{"n_layer": 9, "d_model": 128, "n_experts": 256, "experts_per_token": 8, "d_expert": 32, "d_shared_expert": 0, "activation": "geglu", "moe_layers": [0, 1, 2, 3, 4, 5, 6, 7, 8], "router_score": "sigmoid", "normalize_top_k": false, "routed_scale": 0.25, "balance_loss": 0.00868, "balance_bias": false, "init_std_router": 0.0217, "lr_router": 0.00119, "vocab_size": 2048, "norm": "rmsnorm", "norm_eps": 1e-05, "tie_embeddings": true, "optimizer": "muon_variant", "lr": 0.002, "beta1": 0.9, "grad_clip": 2.0, "batch_tokens": 32768, "seq_len": 1024, "train_tokens": 277800000, "steps": 8478, "dataset": "wikipedia_en"}
Below are experts of layer 4 (counted from 0) of a mixture-of-experts language model. Rows are named gate (a neuron's input weights, with its number), up (a neuron's input weights, with its number) and show model dimensions 0-127. Each number is 200 + 30 x the weight over its row's rms, rounded and kept within 0 to 999.
Before each expert's rows: "mostly gets" lists some tokens that are sent to it at least half of the time. This comes from a sample of Wikipedia text that the model never trained on.

# expert 77
mostly gets: "o", "u", "to", "it", " 11", "i"
gate0,213,172,171,242,208,172,179,194,230,202,252,146,261,177,232,179,185,208,141,205,163,250,249,144,238,172,234,182,240,176,201,167,166,213,204,238,210,199,204,188,278,232,177,197,188,206,228,151,182,245,203,281,182,210,209,211,182,220,222,206,233,178,169,210,201,147,219,184,271,175,164,227,193,269,225,204,196,193,196,183,161,165,217,228,213,187,168,221,215,203,228,200,207,141,241,203,236,208,212,202,191,234,186,163,212,210,148,190,210,252,187,268,187,183,173,229,216,195,209,204,196,211,194,157,242,208,196,181
up0,227,198,192,256,214,206,209,247,173,139,146,202,234,191,223,240,202,195,245,194,180,221,211,197,213,224,188,164,195,210,184,218,179,191,236,187,194,211,168,200,275,186,219,223,175,184,214,194,174,210,208,232,150,191,186,170,269,194,178,197,212,148,219,224,198,187,245,151,181,184,186,162,190,226,215,186,184,238,199,165,196,133,201,239,241,225,195,177,186,207,217,193,139,125,208,156,121,209,243,222,165,237,234,213,260,217,218,208,224,217,193,239,189,184,248,231,201,176,197,183,249,181,220,214,261,143,211,226

# expert 75
mostly gets: "o", "io", " Ja", "ca", "ia", "ko"
gate0,241,213,238,222,182,191,204,172,210,189,178,205,221,254,206,189,229,200,146,148,253,179,204,208,209,180,191,195,194,192,177,275,181,226,183,196,218,234,220,195,181,192,232,210,215,179,200,223,180,190,194,156,233,214,200,147,217,206,184,129,207,224,227,221,189,157,166,248,218,215,207,222,222,285,186,267,230,203,237,234,145,215,226,120,189,282,193,173,173,212,216,204,169,215,198,206,202,188,253,229,211,216,181,171,190,227,223,207,171,198,177,158,161,253,253,193,203,235,230,165,177,240,234,164,180,211,231,211
up0,247,266,223,199,185,179,147,201,153,192,267,202,204,212,190,246,247,189,179,197,200,192,205,171,157,203,229,195,180,181,190,237,203,236,201,207,207,142,197,168,183,145,214,179,218,182,191,171,180,173,279,143,186,211,191,177,229,188,215,185,217,186,182,204,141,160,220,225,234,200,202,182,168,188,179,234,185,236,165,222,184,195,179,177,174,210,197,266,167,188,218,182,214,219,225,254,207,253,221,223,249,232,182,171,213,230,213,246,205,207,228,224,106,235,262,182,207,141,223,199,204,181,207,196,145,188,214,190

# expert 196
mostly gets: " it", " this", " him", " show", " play", " start"
gate0,263,186,200,209,197,155,225,218,217,246,176,224,156,220,159,143,211,233,139,207,193,146,224,191,175,183,142,174,237,200,204,258,221,211,211,190,235,134,197,207,227,226,157,270,178,173,186,229,168,229,199,226,209,186,189,231,214,208,151,145,213,217,234,199,163,181,184,260,172,181,228,225,174,228,174,244,161,188,178,147,186,189,180,105,161,207,196,196,168,200,195,167,169,189,178,188,163,211,167,262,225,221,194,219,194,202,172,182,209,233,185,211,219,246,230,182,214,178,200,180,168,173,187,172,183,211,216,205
up0,145,199,204,212,226,246,185,134,207,212,261,200,237,220,219,212,211,144,202,267,204,192,227,240,248,206,227,221,203,154,154,199,182,220,146,202,187,233,207,201,213,152,241,160,264,222,178,164,188,219,210,194,190,228,176,166,217,176,231,205,170,226,222,218,216,163,220,194,194,187,230,192,229,148,243,179,194,229,213,223,196,176,206,264,161,230,141,208,197,206,181,158,212,174,202,141,176,158,215,215,189,162,193,235,238,195,186,196,155,170,244,214,235,210,193,208,146,194,246,216,201,196,234,273,203,210,161,170

# expert 164
mostly gets: " built", "ed", "ized", "ved", "ful", "posed"
gate0,227,174,161,239,207,219,194,189,213,196,184,184,191,180,181,234,223,266,213,200,177,221,238,190,242,173,217,225,294,232,184,150,145,226,182,197,208,179,219,190,190,198,180,166,187,226,214,239,227,169,216,106,239,178,171,243,184,236,195,213,172,189,171,193,194,167,280,183,211,219,236,184,188,150,204,247,192,191,227,177,193,202,212,187,226,237,233,189,159,233,206,225,249,202,225,241,225,173,221,178,175,168,190,233,189,199,191,170,175,234,223,160,213,190,189,246,148,244,219,235,160,198,245,228,260,198,172,203
up0,206,181,173,199,217,209,209,212,189,243,208,192,216,175,220,162,175,191,198,205,178,206,153,186,195,165,202,248,117,230,158,251,241,203,175,190,217,193,199,127,207,210,173,229,177,188,194,186,209,227,221,229,163,200,164,95,206,225,145,187,194,183,241,185,173,183,184,186,243,182,211,220,182,248,151,175,214,206,193,176,171,188,264,213,198,222,207,194,197,174,187,186,214,187,229,200,178,157,108,235,196,213,202,185,190,206,169,211,202,160,192,157,200,181,111,191,181,181,169,212,194,187,149,133,177,191,153,181

# expert 178
mostly gets: "c", "la", " C", " B", " Re", " St"
gate0,177,229,205,180,247,231,248,237,236,201,278,230,188,251,145,210,242,183,195,214,182,221,221,228,243,190,190,182,219,231,213,203,226,227,156,217,182,237,188,206,158,219,183,169,217,222,189,155,237,161,215,226,188,196,226,172,171,170,240,172,212,208,208,156,198,210,216,207,150,186,232,257,149,167,240,209,223,224,187,164,227,241,211,213,169,294,210,205,190,143,185,164,189,178,185,254,223,224,201,172,184,230,166,178,201,215,155,190,210,206,167,211,170,195,173,195,179,220,174,201,226,212,241,210,197,222,280,257
up0,181,217,202,178,143,272,185,158,149,177,207,234,241,216,216,186,146,190,207,222,253,221,204,125,212,221,218,242,186,210,171,184,179,185,183,179,230,190,252,202,213,170,184,254,172,189,177,192,222,183,190,201,176,211,208,270,232,165,161,157,214,199,243,221,158,161,214,205,207,150,194,153,206,250,235,164,183,148,179,193,192,194,212,263,196,147,194,179,202,208,230,158,194,149,233,216,183,177,183,232,202,174,216,212,195,164,213,215,181,228,233,176,210,177,219,189,173,196,239,181,219,228,179,183,211,208,103,173

# expert 157
mostly gets: "c", " c", "ut", "oc", "cc", " cl"
gate0,208,164,196,221,218,237,125,212,223,246,181,198,201,179,229,200,186,206,198,200,186,249,231,253,267,217,180,215,189,187,231,201,217,203,219,220,181,213,230,201,173,206,143,221,211,207,166,153,241,192,162,196,208,226,228,265,182,218,197,220,205,197,203,193,194,231,219,154,206,230,196,163,208,239,158,254,185,191,228,183,185,190,155,220,220,229,170,176,178,248,214,231,197,135,208,121,201,141,192,221,167,172,183,201,183,180,201,214,201,164,158,272,174,193,208,238,200,190,229,178,236,253,233,196,221,199,103,203
up0,205,190,177,173,181,193,251,186,228,164,223,217,214,206,179,215,167,189,198,136,211,193,199,208,215,267,191,205,240,206,166,186,211,168,176,241,219,254,272,264,160,188,230,157,199,221,194,220,173,170,197,208,188,188,216,194,174,202,200,195,170,245,212,174,206,179,219,176,190,206,181,194,200,163,125,229,212,191,188,223,156,209,174,116,210,248,207,165,192,160,224,218,219,194,127,220,206,237,194,153,222,190,184,170,220,260,156,273,213,253,203,213,272,236,206,241,183,226,212,199,204,221,224,209,232,234,220,204

# expert 243
mostly gets: "ated", "ed", "ized", " made", " used", " called"
gate0,203,178,232,203,170,236,242,220,170,190,192,216,217,173,222,204,210,157,217,264,253,216,159,218,186,174,209,165,247,206,188,209,235,128,193,208,226,182,243,226,196,205,232,221,231,189,221,217,180,234,187,291,229,209,192,182,184,201,142,227,179,250,217,192,134,187,183,163,247,173,190,278,187,218,235,172,162,194,221,194,175,249,205,208,201,196,191,150,226,176,209,217,216,210,207,224,185,159,204,226,179,195,234,221,202,195,236,198,211,194,201,181,134,214,199,145,177,155,195,233,218,182,298,184,180,189,233,181
up0,206,219,221,199,199,171,199,224,291,244,221,163,167,233,237,234,200,207,166,223,232,164,195,208,238,211,168,232,133,200,149,171,192,231,197,193,169,250,232,220,208,149,267,165,152,224,220,224,185,157,178,203,221,177,170,228,213,206,233,166,214,205,187,170,201,216,207,208,231,225,141,171,207,94,218,192,204,198,218,170,214,194,211,200,167,250,174,190,173,155,221,163,201,169,235,168,203,199,194,233,255,185,224,148,197,232,194,263,232,217,204,188,217,175,199,243,168,190,218,204,167,192,182,197,214,200,163,194

# expert 39
mostly gets: " with", " on", " by", " as", " for", " after"
gate0,156,222,180,243,170,148,168,162,197,206,266,187,187,211,245,194,202,150,221,217,137,219,214,219,159,216,217,231,209,201,238,197,233,140,241,190,233,204,240,249,220,202,201,181,225,160,180,187,261,208,142,197,211,126,185,142,157,239,177,203,215,166,198,184,215,196,176,171,163,142,198,172,201,199,186,195,143,228,173,201,163,190,249,227,183,280,198,177,175,205,192,216,203,186,198,178,197,207,170,196,211,141,158,239,181,253,215,184,183,186,176,193,149,199,144,214,206,189,190,195,199,216,164,228,228,187,202,203
up0,153,263,162,188,158,209,160,215,231,222,275,143,207,169,199,229,221,236,222,104,197,141,194,193,190,205,197,186,157,166,172,208,204,231,232,197,218,193,179,194,225,188,236,231,165,176,192,246,245,230,192,182,238,199,214,200,180,259,159,209,181,172,215,224,229,162,163,168,214,180,190,182,177,142,169,227,202,261,195,205,189,206,204,163,200,245,193,210,152,204,204,221,198,194,166,146,216,215,183,201,242,263,202,189,161,208,203,135,179,234,224,175,178,182,202,217,212,173,151,200,239,194,209,154,179,219,205,206

# expert 247
mostly gets: " 18", "–1", " 15", "–19", " 16", "–2"
gate0,215,186,202,205,196,179,167,178,249,224,107,213,189,217,222,151,193,162,174,218,209,183,198,193,246,239,181,224,197,217,271,223,213,154,178,124,176,202,231,209,250,203,132,202,217,199,172,136,221,222,201,281,210,190,132,201,212,216,186,229,184,210,191,190,195,186,210,218,158,185,225,214,198,244,182,204,205,199,177,178,211,217,197,235,187,182,193,222,152,163,213,121,175,164,199,203,204,175,224,260,237,239,166,211,225,222,225,203,198,216,167,177,224,153,224,239,226,227,195,144,209,201,177,248,229,195,205,210
up0,189,223,172,138,202,200,148,162,182,154,229,193,230,161,174,186,245,209,246,213,192,238,231,172,228,201,201,216,236,217,169,200,199,222,222,226,224,265,180,215,224,244,214,200,225,176,187,280,194,197,215,156,203,201,210,204,212,205,230,112,227,187,253,171,171,218,255,172,228,181,147,231,182,203,229,194,162,232,208,185,254,229,223,165,184,220,156,214,219,191,242,225,201,231,182,242,216,240,170,187,211,186,207,148,210,155,215,201,198,139,174,220,192,214,203,177,197,211,235,260,191,189,210,173,177,263,161,223

# expert 25
mostly gets: " is", " was", " it", " be", " also", " been"
gate0,235,179,186,180,295,241,252,165,226,216,127,220,200,246,175,216,240,193,182,238,235,183,217,176,257,234,204,178,181,198,191,257,263,226,204,206,224,223,187,239,220,221,190,237,200,184,171,176,253,149,234,187,177,229,199,180,155,222,218,168,125,208,204,193,208,181,189,207,198,195,190,134,237,225,201,238,224,183,226,194,198,164,183,227,220,195,164,206,218,151,236,141,191,164,155,212,183,222,239,190,218,211,241,184,232,254,191,172,174,201,200,228,228,215,228,238,193,229,213,196,228,193,204,214,212,249,205,176
up0,167,179,204,188,250,247,266,198,201,172,167,228,211,214,208,198,191,180,186,236,229,242,197,175,220,201,221,214,197,183,189,226,257,212,237,199,162,213,205,211,264,232,215,154,241,161,178,216,203,224,190,221,190,243,212,198,178,222,197,157,164,207,200,205,178,183,187,220,172,193,188,151,237,220,208,201,205,188,207,216,209,164,219,264,222,209,194,230,186,114,192,202,208,222,154,293,186,203,251,204,197,133,250,167,264,235,263,208,202,170,200,225,233,212,217,221,219,216,207,179,229,224,204,221,258,246,255,202

# expert 44
mostly gets: "um", "me", "br", " program", " Year", " cl"
gate0,256,199,146,195,240,213,170,201,229,143,175,219,210,228,213,186,177,206,200,258,219,163,164,201,190,178,179,226,201,152,217,210,212,190,179,208,208,190,201,214,212,171,213,186,181,265,209,143,153,239,223,195,175,183,204,253,221,219,213,198,149,182,172,211,239,178,119,154,201,218,267,230,172,221,162,199,181,161,241,203,205,189,180,167,199,155,248,183,231,228,214,181,187,170,207,176,186,244,205,203,141,141,185,171,150,198,249,212,146,228,213,197,252,222,172,169,207,191,173,208,238,212,212,180,174,156,230,246
up0,176,153,193,163,184,183,220,218,242,210,194,207,206,201,238,216,163,171,236,245,187,239,194,163,203,197,200,238,192,177,270,155,200,215,214,174,209,218,223,221,198,159,156,158,180,141,168,180,178,193,152,196,233,206,193,225,168,217,201,187,168,226,170,249,174,205,208,167,138,205,155,226,176,208,214,218,198,167,235,202,180,174,199,138,212,203,232,225,178,293,178,207,208,208,245,214,245,167,157,229,202,174,213,188,217,196,196,194,175,227,221,177,188,149,215,181,201,206,260,195,267,207,178,248,123,258,181,215

# expert 8
mostly gets: "al", "sh", "ot", "mon", "ã"
gate0,265,207,202,162,234,205,123,244,248,206,273,224,244,189,239,211,209,184,215,196,162,152,212,181,238,218,177,189,174,209,172,160,222,195,174,183,242,192,211,236,136,221,196,191,184,221,206,190,228,199,218,168,199,162,238,208,210,206,218,192,147,204,147,217,161,212,242,190,216,180,177,218,192,227,159,168,185,241,200,200,154,208,162,173,201,179,170,229,191,195,189,231,164,192,189,238,204,168,188,204,187,154,195,133,197,171,259,147,145,142,199,153,210,222,214,206,147,204,177,197,203,247,216,231,220,167,231,163
up0,155,162,179,181,226,187,230,184,224,196,206,229,176,166,204,228,205,206,193,193,169,215,192,176,138,186,193,180,165,197,217,250,204,203,212,207,219,220,193,205,227,169,226,185,184,148,212,192,190,208,200,194,188,258,233,205,258,168,205,158,221,172,226,233,178,220,188,165,187,223,241,167,258,214,185,157,202,154,191,150,169,217,189,217,238,149,203,207,226,267,205,164,233,152,170,153,138,228,189,254,189,185,189,214,171,193,162,225,197,244,216,288,248,202,188,252,213,199,196,220,182,235,200,250,257,247,246,209

# expert 41
mostly gets: "op", "ic", " known", "ric", "tic", " based"
gate0,209,194,193,199,238,266,188,195,231,171,102,220,207,214,268,218,201,192,157,189,205,243,265,242,180,229,206,191,184,171,202,196,198,190,179,222,190,164,192,189,221,192,254,143,179,214,206,186,193,219,196,178,156,225,216,217,266,204,223,231,170,200,218,237,181,180,201,210,169,210,266,206,226,141,197,234,253,213,224,161,191,197,281,206,194,198,235,165,185,238,208,175,227,219,195,161,181,237,189,152,215,146,231,193,219,186,153,215,172,184,219,254,179,144,225,225,226,210,209,199,186,180,203,253,230,185,192,214
up0,175,229,193,189,189,229,221,174,206,236,192,188,261,172,223,221,155,205,201,255,190,166,177,255,189,159,211,218,188,198,217,166,180,219,192,197,153,147,224,203,191,190,195,201,185,230,206,136,209,219,236,166,189,160,267,148,189,225,236,202,174,180,207,188,217,192,215,170,150,171,181,192,221,136,152,164,197,195,214,165,208,240,195,187,222,237,200,180,206,159,246,241,140,269,191,190,279,198,207,240,256,200,204,216,205,147,190,166,195,128,223,151,206,216,230,162,195,168,232,176,191,160,187,196,210,193,189,195

# expert 225
mostly gets: "an", " as", "ish", " by", " including", " based"
gate0,210,274,230,199,186,183,205,194,210,178,182,231,182,223,216,181,209,174,186,191,225,222,128,212,250,210,176,174,160,160,207,175,207,200,179,181,166,190,198,169,217,258,213,193,261,217,204,188,224,208,221,197,192,152,181,256,152,194,177,165,215,229,150,142,168,167,184,242,206,161,197,188,223,273,163,204,224,227,196,186,207,180,257,194,201,226,228,192,204,231,159,208,171,177,217,193,158,184,202,213,157,192,170,178,219,227,121,190,212,143,178,272,151,212,232,157,203,198,182,227,157,219,201,204,181,138,171,219
up0,228,208,157,173,251,195,194,196,181,263,176,222,153,233,237,87,208,157,230,262,245,169,175,254,219,169,214,202,228,220,218,247,183,186,206,202,217,187,254,178,194,198,162,185,199,166,150,178,186,177,240,219,191,210,160,143,128,169,181,202,242,186,187,182,195,166,203,184,246,199,170,174,197,228,178,172,197,181,213,181,198,229,291,229,205,189,197,220,234,230,209,193,161,199,204,195,201,163,205,208,193,213,175,220,224,174,168,174,227,182,227,192,186,199,221,181,163,234,254,169,172,210,167,178,201,187,168,187

# expert 254
mostly gets: "ant", "ent", "red", "ved", "ized", "ident"
gate0,209,206,139,183,216,198,164,185,184,199,205,227,205,170,250,240,170,192,207,223,200,147,143,198,180,188,172,178,225,174,227,210,213,200,214,185,200,253,273,171,228,228,247,117,207,202,220,188,196,153,149,190,211,217,208,154,158,192,181,229,168,189,269,222,267,164,168,155,241,174,207,203,252,165,227,205,206,199,179,178,179,214,278,256,198,196,167,185,234,218,265,201,200,179,222,199,184,193,138,206,208,215,232,170,197,197,208,204,213,218,214,194,222,168,209,227,223,191,166,190,254,222,223,175,200,163,189,160
up0,206,210,148,236,178,113,204,224,195,212,209,172,204,203,179,150,213,156,131,194,198,157,190,255,227,249,185,213,177,195,125,223,223,257,174,201,194,200,295,215,257,190,216,228,172,197,219,197,213,176,200,174,205,202,169,209,235,229,199,149,197,250,207,256,195,198,146,186,205,246,235,207,233,202,191,210,186,202,206,221,199,200,219,159,182,204,191,267,157,193,248,173,244,241,198,184,206,219,175,141,177,191,170,203,191,223,186,178,216,190,216,150,253,187,166,193,232,205,239,206,191,233,226,172,212,206,201,205

# expert 253
mostly gets: "i", "le", "u", " Le", " Se", " two"
gate0,141,205,187,183,267,159,190,176,228,240,211,166,209,223,173,125,222,260,159,213,193,223,152,175,235,249,198,184,234,228,176,205,178,226,220,184,196,156,160,208,222,202,224,207,210,185,187,251,242,245,210,242,208,215,166,241,190,216,221,191,152,163,154,177,205,146,249,183,170,183,195,213,202,170,190,205,177,153,190,204,226,240,226,161,186,162,158,198,164,175,195,228,208,168,217,148,201,231,183,199,158,176,161,196,202,230,197,222,147,182,188,253,269,170,175,230,225,189,188,180,206,170,186,182,181,232,245,178
up0,168,237,156,260,217,162,223,222,221,211,209,256,152,174,175,167,198,173,229,216,145,190,199,253,207,190,214,198,193,153,187,188,228,259,205,192,216,192,136,245,208,176,142,274,222,199,189,199,172,212,206,149,158,195,214,216,168,220,224,207,216,212,214,137,235,218,235,232,199,187,183,221,167,134,160,211,182,216,219,180,194,236,182,193,252,232,167,167,226,215,188,196,176,172,165,234,227,154,173,213,180,178,196,214,138,234,214,180,178,175,192,237,156,189,210,234,220,195,212,222,278,170,207,186,169,219,181,218

# expert 79
mostly gets: " a", " his", " an", " their", " its", " her"
gate0,219,170,190,186,186,136,206,172,201,246,140,162,214,217,175,239,202,231,174,209,234,175,252,213,193,187,166,214,202,197,247,154,193,209,203,186,139,233,231,186,222,181,181,177,192,198,232,170,173,243,248,180,163,207,179,171,195,177,213,232,152,159,202,189,186,175,285,173,162,224,231,203,185,213,109,155,215,229,200,152,211,242,217,196,174,242,204,204,200,199,170,213,204,182,122,206,256,218,210,224,264,234,176,211,183,171,247,169,225,189,208,194,210,211,173,191,226,210,206,204,178,228,197,183,215,127,226,202
up0,174,220,203,180,173,258,207,204,204,223,183,261,243,192,148,217,205,205,249,209,216,218,183,187,180,229,204,220,150,192,248,167,201,217,165,232,212,251,228,228,139,164,203,225,209,173,209,192,217,200,274,187,245,155,237,184,222,203,243,192,188,227,175,126,203,230,182,220,183,166,138,204,183,227,235,154,255,231,181,193,201,192,168,264,219,191,170,218,171,187,250,178,202,234,239,202,172,176,129,177,222,159,175,238,170,198,182,166,204,198,216,191,250,202,184,207,231,212,222,214,208,172,168,192,166,217,168,251